config.yaml
d_expert: 32
router_score: "softmax"
vocab_size: 8192
norm: "rmsnorm"
beta2: 0.95
Below are experts of layer 6 (counted from 0) of a mixture-of-experts language model. Rows are named router (the router's row for the expert), up (a neuron's input weights, with its number) and show model dimensions 0-255. Each number is 500 + 25 x the weight over its row's rms, rounded and kept within 0 to 999. Numbers have three digits each.
After each expert's rows: a language model's description of what the expert responds to. This comes from a sample of Wikipedia text that the model never trained on.

# expert 10
router:496487527490523450457504459530489514522515542463521530517523507522533521512520507523451456508548529508521451497525533514470489542539514462474473523484509496479441487465542458510502511490527469488552476486494482569500495500532510510473533483495540485523485514489504490536500495513468512532526526494449527477491465487514500479471443501493511500498511529535481506470499550514483504465476484505477515513504497485493480555469513508542528441461518461495505480506498528474529493521492463502513483546515497452478525519510445436481508477513483472458507482492472505493469506513460462498535495473514487517525485506475489486543507503478501478469485513499514465539489504532496485471482529464483506472489551507529497533482524482485520481501521478501490494519477506521481481501524485
up3:498504485521474495481491467495475483470532488504504491505464473485491535485526494470463491499496519466529522492506489493492534498510536505530510588510529485465463519511504526525457501496429495487513517510508454538531462499486482515479480555512511536485488505517486477508486453508523480489507512510507527458487505499499483480517479500551514463481526507474540461519514499451471507503506473524508476499490541471534518491515451510544452539509493481535464521461511524500470478461530486490546517498485464521499469499448520486511493455500480485507537538510474468470449467470516471481493471489493512545486490449501528506523478476488506473536494508509529513504481515479540512554493518448511554499506472494496481507504488503486500483483517470544534490501491469518477547513550508
up4:475510491491495506530511490530513499576480513505489487523530490523498490549531502523497515480518432500480472480522528500475529508495543478510495516503505517518514454469485546510532483535547510532481531507527491507505498504483494507505464466502506511489523479523488488524538518494511495522493499543517477499503462462528503516526464532461459479517550495442552517510485486478465486500484474531510505444493494477471563514525499452517514461472490492500498466517505472512519486482469499446510484549454465455481516481529502510515494466499548500532540503499474526484485525506495528502451530499486473450494571444528513472515513493509536475484488496456459474495474489490534492499492508533515529508505506504474450471524486531488469487484530511462505487485505511510482496491528525
up5:505493465491518477469510489546443451513564533485497459505488517534527464505506540518531513483476480449534528463479530490523533495466531543461492463445446504517502499499483457479510477515514544523485521500456536504522490484507453547500476523470486525477462524507523508501473526468504490483501531503475517452516447473464456486513490502470504460537492498531488533515469530510546490515533503495477513501493532477532474513494533482508514554524500523475484480504473493497462459513497488485525523514495483505525517525504483501501483514519471495489496491532462530511524457504483536499489509494490484478514502499490501487471537517491546425521523473508457561532508486531504508450510508508481526488506474526516522468489497499482480523493484495466520522480466477499496499487499514
It responds to: Table cell separators. Pipe and semicolon separators inside tables, especially election results, review-score and statistics tables, plus headers like votes, scores, ±.

# expert 34
router:500508516578513522455506499528505484510507444495530499512443480489496453520510501473499464491482475491487474474533546479504460497507506476495466531511536488499476521538508479491519482518468490506469484495534520502494496499519510526494451517524501499455464515515468493464535541524510495508445515507497513501503529553492438480542512533508530500477492488462505475504557488519460460473506527482454447509467505456484499504508503558504502505446534474541487490473518522477456517479478508513517493471515494523493527475529502502512475511503474543506504553521502472482514504538512521535482524468540521506510504530482510516486489515512556499530494497523492517482494479504551462514474462508510507476501505493478508485533519499489468469489468527489535525554479557519520494518495483
up2:528493510509507449540507506522457500488466481466492504490512522525497482542551448495519449502448462506517531487518480517505516441509484497500478462519471529553495502456480526488533520487492502421517493519546497538484478497513501499503500520522555473531519518555505520503505492509493500501484476515500537503484499517503522487504546460492507485488533502537469457508536499499507498565517515488504529510482457463525505512475551471487498511491525533483498553519482516478517494512557492478517513556525517499482513489530498531514527474495500447520505529517516485511524520433487516514524522528467489465493527470519521506499486518429531464522482463467474525485485496480501527488530509463476511494514492500501523508512499510474495543498502478467499482500460469469488491483504470
up3:496494485503482525500538484488491519519474534509529548515489494503485490507515494477498527485513491441506525510507517476483518517481536543536491522486543501448498513488502498510505507477530480531464468505522515545579487490460523509527505486507487478504473476505467500456513513496490521520488479521487510524492483491465531495481487477480544514548476451459498495497520452483443536499551505484528488483501537481472500487534454526490519573509496531510507505519483501493508488496501481516474529474461477515502478507499553477490484545497457458508538484518498519527482487479498465480505562506497492487548484509527503499495476472526488504497538514488471512525468435489483520525487532502502530510482534467428480556542492483482522475503531480482526493513459492508518513515441489
up4:500487509461478522504528516507491535470506483514487504492510444481489515500446506540458495509522494477512516497508476489504526529508463487519487507485475521466475475516455502512455526523479517450510519482525508529495455510478524492479495519489474483454527518542505466486535512455481448499517528516473506509522473517509488545533487518470456526498508455530515590476505478476458551507478489511514491517498453485485490521519472476527472441490511490527491497526513491467457523456479513471464508457524477518521534489461503463484491498489471515503466506478498474510498508495490482483492464551499502483489482496506444496519511450527455534507472542493498464518526512518529463525495533494484524516523516526468478480513475463489548550502476533510481479490481498463517502521482485
It responds to: Verbs and linking prepositions. Verbs after to and prepositions or -ing connectors introducing an object, such as finance, replace, having, despite, using, of.

# expert 22
router:538469477498474494492527521501484544519520461523472525499503499512493535531473526462479484544505543507526495518483501486503509519513477521548481520538500523450523471477484542502493499521545517530511473517506495477467479456463475522528451495545531510518502507466483529517487518516544506446532467508507451498524506519510499466499517505536485520504506494442463514533530479486465481484481450497528473499518486516484494434493520510533456478480508510490462519480472492502483448460467530513496520529572497460478510480464494499490485528478483471525509467481520534505454499522470509493517488532474506474518526451516475497464505497518476475524478452507490531483555466486485485529539465497464517509479485518544520527516490481518517513495494488500519540509530493508474488506486510
up1:508466509529478522507517493508519545533448505517521520502488506531486483530458505514476504516507493520557505481506518496530557510515492482446473488530493454507483499484546501471534491481553491494521514534477465511530476491533506467504469516496479469480503502482512520502526473576514512502496461483466503502535458492538519481477460496522456527507499472468480518503520508538481504454544488509491468533504527507505535482508518524477541501461506500531492484510458511452516482499484512543552483481489477471469520457511458480512466494490519523536551481497495491521494484521519514511452524464509510525515469424475518515512520521515489498515529493541461506469534483509461463480461498465516496532488522517470477514472514517486490467486524486505525539503485500478528511548502483
up2:459492485514538517514485525463465517521478490513466513457476534500498473507472488498515474491493546499471531488516517532482538463520486511504461539518510526506490490512522507488514519450530532514492534560510507501466487511495458498483516513476508510510437473468430547521518490516517481499487500521523498486540501518505533482506516528550504486502502488540518548523488458501478498493467533515500484537508460500419486469531513464509484502515494504500507515539506503534446507490510517485459486494497524519500543483446509492531463520542505540527485521536519513514521472542504466519531471492494506505515525495467511511511528477495478491498525503495468519529475527479534505481494481495519473510507487501566476510413469483544502459504512470474513483555502501487507489494516508
up3:511474442508507484472528518496533508468502473466493513532544541492526512513530533484515551484483475530488505426514509492461513538473506492445513492493471547522478486459469526542504462524504485465511545457507493452535503496459508493541514508503493461516523528496501507456514510459512512523495486433495500498485500457490497471501494514509514509522462520463548509531489454502526502534513480498512500465535537536522498483508481496506487509487464517539468477485544519480502487564521468458535492511530512482537506490526451507469469519518511481502485510503470491500504481496517531505485482493521495524535467524498544495517480520511486544511506531508460469486488464543535516505498469481485508426518499542503494536522463503493516505538484507487488517509507482500480523500511519
It responds to: Country code letters. Final letters of three-letter country codes in sports results and squad lists, such as CZ(E), BI(H), ITA, RUS.

# expert 41
router:513460443530453491478505488500519538491483512540510526474520464470469513465534456478521479443472493510494505547466513457548532509488551482432498509457456517538490506460519468475506516491506538499526488513464496483543493527470513513457536520497519543503515463460533505554529488481532496473502540436488490507484507509527485510468472532454477515511477542531490491472488484492480513504506484511490493515497480493467467510529495498497468487494470492518499526515503523524512479499472502517486485501518466528526532493519465521492492487499496459500514465503475536520487508538534495486524478503525487546509551467548507520543475505525520489479509477477484536503477489493479501536482504536518511507503497482460479482520479537535518495501490547533511507472481464498536465534505501
up0:474544477518451553461508468476528499506484519473498492490502540488519466526532487485536545478538507480483497548538521519493524462539516529463500556467531470543507493503517506497510512527518523495471501522502494500461481497491502535517527522505480495539500531484499508481515504512521485476498501516542489492491502504416473509464558523496507477503542526517512514492542490530485519533578509533502485428478453517478511520491459522478474515489467458524483489479501548500499476509504493496471524512503525502480490484467510509564521514496493490487539467512504507496490453488531479521467484486489530544517547476463497497518480502534484471534512497457504553548504494512490534504519527515468506468497485524480512518492496518518511513473545483479527486517518496518528511508501481
up1:510494528472479533539492484505486484510459565505464482473498491484471497536522483519511461506474481523470507462495503505518475533469507461452466503513493482519454470475492487520493533527495505550524511523501541501479477548527520472532502522490501526463486498481528505549485491522485474475461483484468533503513493511521498538501477520512552505550522521526507501498497521506525502488506509531495500501472465509529495539507484513423511467469499494518502488498455526539531488487486522509505460517476483541478468489481493532530469486463515544527491493496522472499527456523466490523489527503532538503532491444495494468558499510527487523478522479509522477514515516554518523533492475469518523511501524531471464503466506491462548521486512519520568452489485503484484498547512498
up2:478484482498473491505458499460490515501495479465546503522476540477548471491529495479485472498492483507530505501480472551511517471494492419503498507502535522545463502487460499466532483534473530517520486513495501528501491546511540502482508494477476494510517432481503551500477487508468467530520490498455487446486480459515502489470527506491495548525451462529527474481472492451449518490501515466480527522512492488558542509483489517481465515473489504516508486494494487513491496455480481537496556480494495486519525513525528509515502489547531496475504488494506523501484488508552501498474485513490516513503492495515511509510487489480500482467487440500488490529469533499512462481498502504559489506491519492548518447476542529500508542578491492472540479534477521479526490509503499
It responds to: Mid-word consonant pieces. Inner word fragments after an onset like Th, Gl, ly, such as Th(omp)son, Gl(y)fada, ly(mp)hedema, v(amp)iri, Heav(y).

# expert 52
router:495515499461484515488499478535477488447492516505513541456526530497486468482546511498493504491535477544496527470461452487479493525539528527509504482510460518519514492488549460504440495508498488489515519513500505553546488476531510483512453524533445529455488535527457522520503516497531522512461471490496500517497522531501488484559527511483545488496497495490484508525484501467499492494547539550480548494505519500541456504535472510520481511495535526485490476507511493533492528523499506483466477484505487515505506466508467524492523489573474437474483477526490509499502501500483497461507500507551486500527508483486510483505484486490511475489521531443454516491496541485463483500534495513491498528484482510466509496513477461541493535520508534547489514477479520516542480491452542
up0:521472519512502519535492525467514482518507510492450513462513505483499534491521512483514539530493494499475512488555500451490512479482488480515448534470503543501474469501476521520483493453495483489480531490479515514509466521468469508506501478480500462483471533504471455557519458448492528518511522492538496438450512484481490527455535486499490526486505486519530520447530496511484459495451467516501540470525512528501469494517542538526492488496510447524474508517460534491487488500554466485500516490499520458470484440486498486500494497524471471481462541509512526493485468555522533540547481487496528490467528481509477505471503467514493524543529525462509484508490487498506503513492494548460514531469501474493548497487495513469470475512489483507497513471490528471475511498475495
up1:462480470506508495516521510528475531447531486500523522499494535549491475499459453468474520491510444536497503481511517468496493522487514484480465461501491493547520505497500515487495490530515481503472547525478497475560529517495509509498507493521495521459515521532459509488474479485532536480509533468508470505515489544506514474532515491553485507512481504508478507512458480492491480463533521470499488485483549491508474485489527490476441458495534496467506509507477503506459561503522486518496495463495451514573496520438493500472477468517505500478520491486499514531520485503476500466503522504500445457502529494498502512443441519469511469531478531494498473518500488488502453512464518508453499525496483494516459503524490564519484508482510523501454499498521470517447518483534501
up2:450493505498515448486481534508490466513546483522475493528490501481509490479480478523505488491542480556524479489484489519568451548525480515549512517503488492471475535512496512543487542539486499489510491522512503493497457476564540491489485473459485566486536484542516514491500521551529521442459480535462499496499504515479499499538520471468500493480529455510519487491516457507510478479539531508471496484516528487575502506487547504492464509505493559517485497489476459495496498480442493504499525511512499525503512535497505471539458504527520532442468528512506509527528498469506524528516508499522472498532488498479490511464487484519465524503495524507488448506490524480459514511486487499510494443472503491489450507504540504522471486505511506500500489489516483464507506498488500
It responds to: Greek-Latin word pieces. Middle pieces of scientific or learned words from Greek and Latin roots, such as diagn(os)is, bibl(io)graphy, syn, Croco(dy)lidae.

# expert 28
router:521505488472524484506498482510492523464510527519482530492482474523505510527439470496526532517527521559508477504475530526529522547517464484530545524479483527515442443521497482523525477495518519515532501478482497525482503537518494487465474509463503492537482481525498517530507484538510488489491514489491520467498480494515521469500464506499517514493516473527509493523501515540498480509486483513456526532439505521496489506473467486522523493511462458497518446530479511532532511487505531528472450514553522505498453494466465459523524486540478462489463524476492504549484467503520515563527501526522524478503513510468456491498529477503488499446505524546483497549497510520474516493528515502493533478491503499528495532503492467504487495473533465508469507486577520491508473538530528
up1:495480469494513512525459470505496506498481484540545463533531474520540525579509537486527522521504517488496478513564526501470493533504484483568485515510506508498510490517456543503513493524524545543490508528498467463454525469490515508516494523510480536518531537468488523523499467488494500515472526525432449533462517506517522519493499471484498499514512499508502502541511516489508484489511521473532506489480511484496499515433471478533457479463550497471495483472484515498490514443475495532541505525517493492477498486522491534506466509461493505468499484487506501515511506529461526510489458478496489476496454517436539491494506502531478525484494525500555543451500443524528495459478494523501508500488497484503459540501490496515483479519493479504522490529481492525474481497517544
up2:526465524522521499494544453510515446490467477465522544477523498529528500504509493494539531495490488476466489501487487491508503512476495467500523537531530498477494517529477542489488512500496507462503446486487531415518518510516500472487499530463440505458498468494472465492541495510514496495510508494495508468480517457465479504496469489517461498483491506491467543508501484516496500503502492528513509520502560456522522502504517487447479517518545524507475483488534503536498487510468507517491489481514502513501480454535520520452490500490479466530501555500492521523550501506504487527510505493534418481518540523486453514483511483502501508490489491548499525484513483474472502489446541502540498515513508500491532477499463537523533528480514505476475434511454543482545532524483495
up3:480527545505498468489511554486461497494521535523510546508523493504482511437504517499492486493480495545507519505530511519533519492521488487495476448504494482468520496536523480486504515509531495495500466499465487497472529477536475475537479479506539511502532509437537500525447521528476532478462476487502505512539502512488468554499470545453474488527560495510463515563502509477462466451511520490530497505495506496511494478468529497516530483474488463472515446530496495535537472444468509476529523481511533461513504521462483536532517492515502522470535491511524464520498503499491494474506499526493539502505478493550496493487506466530456494491496507498496491526504500517512544482488447536527477495486508497467507541479475504473487554522524456486476523488505492519500496477498451
It responds to: Heading equals signs. Equals signs closing wiki section headings like ===Elections in the 1990s===, plus words such as Geography, statistics, classification in infobox headings.

# expert 25
router:528516473525488502467512489489498457504532535535546500527521534553542524457487513493479550463520512538504474496533467508520529453490504510548538471515510527546483513525528532495478507500501545542493496542460447453510480463521475506473532507474519480530548456507491493489486491540502523500501496508516512509490535472504546482487522540549479561491523486480473528502505537520481519516507462527515493462512482497501523531497477505518486467504467463515452487476509503505485506453501509534481526498499507494498464523479498456475512465531513524478478459473517489502461518513508507480532509473489497471469504513503516500511511475496481495500500483523474510481542511525480518501468489481502505447511509526524496450499541472497475471485471482531535464540477498472548498538513527
up0:490500471525488496507467495490503468515522503472442560517537555518516507480507433503501471512515458538486520522485500534482477485503453473480470503548513511529445490518553481525492459515482518495519508526436514509505487488482524459495454491540492504521463494464518464488484480502535495514470536531515509481455519515487502510500482487503479498506560466516546473511512532526510466482496505483499536504494522508515484523497509481491495490485521486541461478496522532556478542493510489510479499458500501509539501546521504495502511473504471476459537530528486533464478516467515512503529481511490464538488503511506534497493476525488478536506498482528511527491585498506483482539498503547491488461502496498527508496535504537480498473468520487485505553529552488512531471483509491
up1:529499503532474502480512464480517571490491486461513493515480522460496500519509459487529521512428478503499554463504481493437537523497495502507538521474477559506491502501505489479487468488474491509490515527513509491508526484526496497523475534514497464511490518483478400480451461521465474509530489427512490523473513449518466488473494494507530483501501495502529520510521509489497552491501504499483477487467512457488479534510529499507506440498495499487496504523522488549492507481537498512497539448512498506516482536492472478466505523514548555508520509521493444513484521486454502501522492501522464510512503517503490537526518479513502494529490500496477509481501447504458485532526519483532546497509482467535528497501515490489545510532493528512485513511511509486495558510472541
up2:473548534499470549466511479529491490517504520500483500506486511510504480463545519469507521514549517527447494512465484503515508533496561522537495527489511510497531504504473507465493495487468453527494496487508507515525505485476463461498493556499457449448502503533482501507532496507478513508505487506533530494502549501480525518533505487550479539522474474470482525514480522480503460480490498471492484528475469514515488534475484494463494519507495505487532506479495479510485534450473498477505507506479480498476521526522457516501527483508483556523544529471504492461501509489494516506481508491525518497545502510498536480478477486522545494486452483491501487485526552509512494491480506525476548510478464520483543495428534519514455539511484518527520526495458551483492520474415511
It responds to: Paragraph and line breaks. Line breaks after a heading or title line, especially "= Name =" headers for buildings and species, plus table row ends.

# expert 27
router:474460472475471526489511452552521476496473531498489494503482487483461471477526504520478525494502492540501488438480518486456463529542525485480507520522492474513516470473479489461513482534464500511500520523526514517526497503502529471552451493507513463505503486520522477515514523523488493511469465484471491518468494504486514490491524514466536474487484537487516516482535524427506508511498541490458530486498451498470511537524501493465508509495477504494519486476533459479524498562502543464484520465510503514531503512512465470448514486489474461523560463498477528483528490504465486472472485529553481491557481490499529507526467490500546467525498488496498492498481533491479525486509474466521471506519511521492523522509479476530523507476541518528521485474458488530539484552506528
up0:537504467477515539505541531534509474470524522508458477515510432523500501537535471454488534492453437508537471537491499523495509488550523478455506496504504489495506500516505473466479502423488533518537515547489467465565485515495467534520487489457496512463498501497479459450484537483506511500530479460485482496490521452449453507465514496506518516490494508526490487540496483503530473508525505512510505484508494518495496499471479488525515483543523541530491509535498474514486498521514511493516523492514541489470518462515477489523505537518484457465535480494491508516494464500511489518514483486552540500509479518466507533485520505519485504524507502535529521467514498534474510506478503524516530478477482454501526489502465494476540511481517516505517492522506524443464498467483551
up1:490479490484519474496507501529539463530481520545479484529495522503492472512476476461502493482503498505492507495540521502516515523548510467489496501488529521520520542518475495531517485496441472505498505516483483495516472456478500544481534502463504522525542490478534504512525507418556473526481538485478515503472473529470482531478504480516499505483497483484486484499497453524537522465409501457507467517500506445486493497487522517509494511468483432497456505490486498507500481515482500538476509514561487504470471466553513484512496552469521491491492503508496480480503503506504516497497490473500497491484529511523519504510494488520514498469501475501502445470488445502491523511493527516550470465480495455548463471488495518567468484470490475493508513460458497464471496465524519
up2:469495502519525500494465524500498505453507528468490477532498487499527493491514490487490520498483493480509485485520498475488497489528470493489505509480473487519475486501486496495541530467486503491451512540518486487489511473527538478498520538498513452501497464517496500472487514481487471505502514543534493507518471469520490493547472463458508442491543495478550503512462532473444533495538531491525482502498474530491494495489497473507473547549509522429531490494509517514544511441538470491517566491519492450476465478451565465515471495493473510499487501530502472538506546441488508497502512505514518471491547525471534495532531453490479463513525486458512479512520482471489523520514509514531474491445490479517473509486540481498495469500515536517529494476469540520492520506535489
It responds to: Inner Latinate word pieces. Middle pieces of long Latin-derived words before a suffix, such as controve-rs-ial, respo-ns-ibilities, pronu-n-ciation, pro-gress.

# expert 55
router:524477508490480488525497495518472523484452520459479462450508517495516493512505504490504500494520530513473473512545508496463520513490530499479525557486508487524531512516490488517535515491552454550498520453469531458468513525501476490521463476555486498500498497520469481495486481478456526521500482511530488521488502517498508457472480529520485480493522496516430495480473505540482539467475511482514486476495491521514476492503494527498522440475493493513520516448492522465528534488509500491496473513480483526476502461437498520471438529476467524494462509483471466532480510535474486491473525528465474486501498495522465510502552537518526458484506466503507550503502485536530457459495451512481500528509471496508499475468524505484528470486503494529444529509511513495503524487549457
up3:531528489471504482517483496488472531506458542490464504496473498502481445505463531524519488521538490514472522518472509490513462468517527542461497504493487483494527526484459480486530515520477528521487520521495466499527529496495509521511518555504550514492461478577516490464454517495518502523542490543488498510468504483518500480456462511479540539533511509553504484506521491559524503466502493492457520541451482507464529543498501542473513492510508491505531496501521476519524484504506460525465471451506485481522504501485508461545494522483484494508503490469528487532503476525492508493529492488501501498515475494477534530502501511483536451549468515537474531475456515504501482533507518554527460532502510517530502486481496553538475485483477491496473487522542462501532510494499458
up4:562531523510500458526507545520496502481460503458486484499500550519515491504539492480510489498508472536439529482523540496493513503493510519528483527486483565503546442455483509476477482452491467500514504497504556475516487481512502493477496474510515514467502480516520496520497475496522446492497466555505512509500510509491502508494499481522515489523471528528542499518514512514514519492501505481507469515467481431462486475516534507480492504509525513531449526519443465484512485490489514483494457525492483491517501530484529497507486525500491500474513468505471538532535507517512536490481572464539548471515547498507485495497513450511487508544498469536546527483483537489532489502533465520501513508500477530499458446561514530503517523512486524529489503482521505496509523504512542
up5:524534478474474453535491544541456497495490492493494543528532504509520495522492527489516494472504469508532557527460515497483479540506485495508475531558501509493452474514505456532499488498506547505477537505515478491501503532505516464501504467484497489463502481473514564499523474483506461487530510509432515539527526451511519504470486521512478516544472502464523491545505558538476492499475463506497513480492496473476491489466504494485485517522488534484500502517552485458493533478503473452586497497492508512457494490477489494486450487502510502507473509528516485478510463482458494499437466468492458494494513525508495528487473467524481506536479506498474482483493506497473492472462491473452481526496500471528512520540518479495491488461499509514453506475525510487519510535477486
It responds to: Table separators and scores. Pipes, colons and small digits in sports standings, election results and track lists, such as 4 | 7 and 3:15.

# expert 60
router:535491467516485509469536502510468502481495487515515497512493475480498469517476494517492474486512528516452491512490488502513458508475494442519495505512521497507504481474476511476529529537474508533511486540522540483485502505523500545521481508482468495428483495497488487523542521525453483523443493488540560491505511535483480469497507513484503535514482489524527492529515492475474491529466555505470501486482470482485479543514557535510509489544533517510519502501461515515447475508494482508509520479491495539518540488491449494533471498484516492514489518495488543496539493481475489488478461497470560519459477543476565523446510529497528505523507494494477515569507487491494502511544518467496480514511489509457484514527533538495453503506468530507511479574510507544511492530507496
up2:485469530517525499495480522494538466536460478461481521506494434565529494477469516521485521554515537507511514478483528476492501504526467538504502421513509479477531496555467440520466478526510514467533514511475466489527487543515506504516512487509497509454492550474500489478501520514513523510493480529482504515516527499500528507487495507486511527478515490526503540508515485541546515520490510527531466476472515482485524531484473476480492528507508479474540480524507487497466519479442525504494518495521499486533512542509521485506530496476522506528475495527509499504505503505469494515449497498491456474492462504453542501474483455512493507471438441506505542512485538494528497487441501511511467471497517475535477485502520512495546493505482491525455482522527472510488510469536469
up3:506528524515477493481495472473536544507503542486497511509515496476532507507519481508507533523498456494507547485545490488492521547492519478503551518485465507478472466454531468519474483485489498483527503472508512512521499455495488470485501541499591508435482430550532519506465495493515458511526480480464512526496465490532482539502504524520530455509456493531495516526499489486489510503489520525484502492503555525536492514500515498527485492511507492487483454564511487503527488482514520527502503508479517478526516489509485553509466472497500544447477491537497527477508480544511478483540532492535519487457474494485496517501485486492516526468523483515488472504486498477483478493475508524456494509495554504510538514525497511532492552502537487492478558488530467475457504530488476
up4:489504531495481572492482505498512497485482534539517493491565500521530533479502485518472493495496488492538498502449521507503516456480549450515485508491497475565483545561491534496534493541464539538483482499518428494452499564485488487503485482523501525496494512514551505473524522526480489488491519541494523499543499479490504509536527489493507514516489513541478489467470477462463502540474480543528484514557482523516493500465523493467493494522515459478524508515501533531479470495517506510535494479525507516489492488522496473507505544493492467469524485504488502515457522466493520496492457517522507481500459510453523489551489504504469494484525517482467472508493485484480515470496498484457494505464534501477517514510489488504487528502543472531528448507471501493558471517500469
It responds to: Past-tense verb stems. Main verbs and verb stems after a subject, often past tense, such as began, worked, gar-ner-ed, disag-ree-d.

# expert 40
router:485530481480479555504532453462486525503483478451538468530489483490493469477474495510506567465512448492518535520459534490515454458476505471484472525506482552477510472490509513506539514455475492492501492513504515521514505488518513498480508485475491472466467484487464521475492532504479503516512480507520499530468479500462517472515517506494494478521491531479493506451513501500523512535511531477456515501503492478499496486539516523473548531491521520480464490508503473494470478509510453520492519512541483516500514504525536460499443505482538489544486523456536492468518534518501499512483477510493465572459505508506545505522460555522523514587519519526488481496508502485455479545485501512540513527496496516502504498505501470502489454493504518519516520518506477504485496520442543
up3:505504464513504445488513460522483503460529518496468479479479487495475426488526461483489466541466489493477534450508540464457531491441491465504497481472490510484517519490474528465473497486483542501484523498478492514489447497541522502490525525493440494495507502498552485528491523487525470495472490487526516506513459491497537522506493498511484551505536490501554498515485499507462492506530504532488507486512508520492490527491538518458474477510512495499513492482512491498523535550488534519455519494500511504542464492486518481556496492509536458516497500498525502496527505499478518505478477503517527474478512537550496488493533475481450490464474489522528483484537532476550504503513520440470501526518474508512495501534463536489544503540548495525510476522518543467481538531530487
up4:450461507510537469492508489463513543514484486520515527492520494531526493482510508478474452489456470486533502536477542493474551491515532529526494476535487474454508516495469471505470458499489500496536482510501491521564537491490533485493509544486490509555481473478465502476553484494510495470506548554508499484504495474506535495490495467520494476459503477506538453484470513510530514463477497488535497531490527516519512508462528498478495516508489517499486521487487550471512526458513509472489513529501544493496502499548502534521493540497507525487520469499458519484451508506491486510556499521495495480463523496518494494485503523469545531457485515506486545514502519480506444497524468502478510478538482511476512533480484506476510490474549501492453481444518467443484510517464467
up5:502469438538522489533497511527513469455493498452505491491528521472483514495502540501494502472506487487492501488494512481505508476474489529505483493481468477496481486461538502497535477503508514486518511531547493494434446513556520469461485478484478491499508517471488511514461493485542504530488446508468478480513462480493489478506480519489499491479494544471507482486469535491521523510490470502535506496495500522537509492480476483480482489490522468530532502541523509445459496526494486550486460517527469495522505527488526508504454473492542467479493488508488517486491490423503493502514530497513510520474477504555513540517508489540512474473458463558526491475491529528504529486529520458514512452463481565520472465485492537510546482498500531494473496482531467514501519554508528
It responds to: Activity and field nouns. Nouns naming arts, sports, media or fields of activity, often before plural s, such as dance, tour, design, research, opera.

# expert 2
router:526501506520543534500497491510511493494473498539472515501495494513538534508492540514460525494504514508515479488531483514496530524497471527492493514493474485483491545559471529525469523460495503465543495481498451474501481458518538474451501495513507540507496481484511514514518525543522485462484529477481424506514488518481537476523521558538456490503478474492497439503476514470502466492490473494512476541495480483473489482494525474509534484548544453538469477505487509497475500445484458529502547461556514486490527482467541504484510541491491489499493498511528489479500524473510451501516457537474483473504475478475527479463480511512472506494537483474494482487537471468475517515526483492488478456496479490456503521505519473527521502501520521507498486503492464475515461497561487
up1:506528484461481522513539464545471494516519552510516493473469479439512513537553445481498490500529465504538495483487505458480492464481486490507521526499483530436531527486506497484500527467494523461523506512533517488499466503526506492500559500463486506479526516516439496485499547513508505546472519498519499489504494510535495506498488538492481506530475484444533499483542551521495502476534505496494519488520533485508507513533527552520528517527506539506458509541539487498550485505523513478488474496481542540552507495481485506528490488449492518518459541476534505517507514490502469516520484531484505503532499521475516485493581505484520508533508504487517533482503479470495482481541533495512496545525526502512506509485483485471495468546482509517536524499481499512482485501471554
up2:534550529481517525530507519500523457495518495497516482514505488536504523473505492495509494488447498522531498492497520503526514519474531505502457523529502470479484504512506515546469522480453551489540490505478481520488524492464492470478491501544530507489461490512483477529521519491508521527507527511519463473472478466533487497511527478502505448496522478490474447510492517485537519475511482488518495434476515546502499464496505504450525512532490483544509502539510468504479461490529532514528514495487571512497533491505505521509500501530472510526546501512476459495518498502466449514525468516503495477467466501519483497485487517500479504531534459475514544477500491477510508549495442533462502413505489451523498517509516532514476496491536462448513523537521492503513559484510493
up3:473549483490491516487487518515516499465492464490487536535484533540485470499500554453497506482517509476542500527510489514527479532486498518486542499477500472494510520486463452475513514489494480480506494511484528502479484500513504499481510464465513525468525491511476560516510526506481514491505472481448479512499505480477504485544530495520531482457533564508465480502527466532435505493500526516500461487477498515494499456517551494525473537517470489483492517520484489458481476483481563513464531459503469482474476525481506530518549521521507496512519422493530513531483514488501487545489531498519540521460488469501512510494491482481494494467514500487514480498485525469528480519488529492447500514527476527528472510454513479467533490489500518458499556512522485521502541552452517
It responds to: Name-initial capital pieces. First letter or syllable of a proper name, mostly given names, such as X in Xenia, V in Vlad, Sh in Shiv.

# expert 5
router:527526467492481496518517500498512515497467563489480478514468520488538528539479479535473482489518534479486477533532491459508547495554489524480537507517494490520476465483487518504541462463544515515532511508471463529490504511478485475480531489512518470511516522517500543529486492518517530495444499479527513505451529505506524486500528455505530502480548507528463489515477548499468509508504463473467489483484474518460544445484498553534541492507467467482498499480514479490499500484479537523482504483505522511522487483446493479462543510536450505488496482491527524478462450521544485493480512479482528489477515513488497476463488462505492540519505506516476466486541521493498539484509516490460514466509513536532542516490555478528512547489524472506502490546519515493491485491486524
up4:479511504535505517513474528488513514507473540466467513504509503485506487479506446468466487521549501482450505522504531474483468489525476542500478492477522521543492484517510527500514524539471494498471478485425515451482516528475452527547532486497547527488494499497519490483495446535494522529514520505500491501470504494468504508510477484489523527501531524525511504479502480508521479480500494498445488499547475550510529468482469460460533496460495504526459482483472530476501491523501523519513481513511481485505518504543543489465476502526541513492512483520472541507524452480502505557498523478515548491501498561500481483519497513511533484493488497529542493460517488448563487492467462535500508533469499459487495486517471480522486504477493516479470507473500476456512451537499474
up5:490523494485559524494513473480487515480492533505435500479484493530491455495503497538532481466505555465488497486475491508482465451463555504490522515479543502547488510491479459501485514513551490465495522540484526528518463483512494519512492529478532488518483455476506462501521500485519520518513475515522510540472488495535503520500471464431505536479528483509480498510454484457525494502503491500509474459531488525485494550541434539487525511464468509483506497507512486488493477494511500523533453514472510516507455507527501505529500488494488489491494526512494483499514503511538502499497500530500519525516530482517526573482523489502536531455532523537542495525507544463475527508522508519473493493489510487496483494460468464478474545458521490524545497508447477502524527467501511
up6:511531520517555492526487504502501487486511491516528498511522506483502494472478464485507511451545493461539536496529522485432490517506519516545507534522510468480486515518531515542500488507524470509498500469465502501450531493496474501489479480478543485498454486501533479532531495544522453477493549468517462542508482520499455541526478498545481543465545514478507526563492454518516505514520526500481513479463476488473537478466484484542491506485495515466499479496464486503493489511476520472507486473472540513474518502497493526484508480518523497497513556516519498517469463501484514503558468513507545493475501476489518498508526490525500510458509493538497478504511475517481502530483482476498493476496511503487555537504492563483529491555567515474483505528556506506508502519533530
It responds to: Wikitext heading equals signs. Equals signs opening or closing section headings, usually right after a blank line, as in ==See also==, ==Charts==, ==Career==.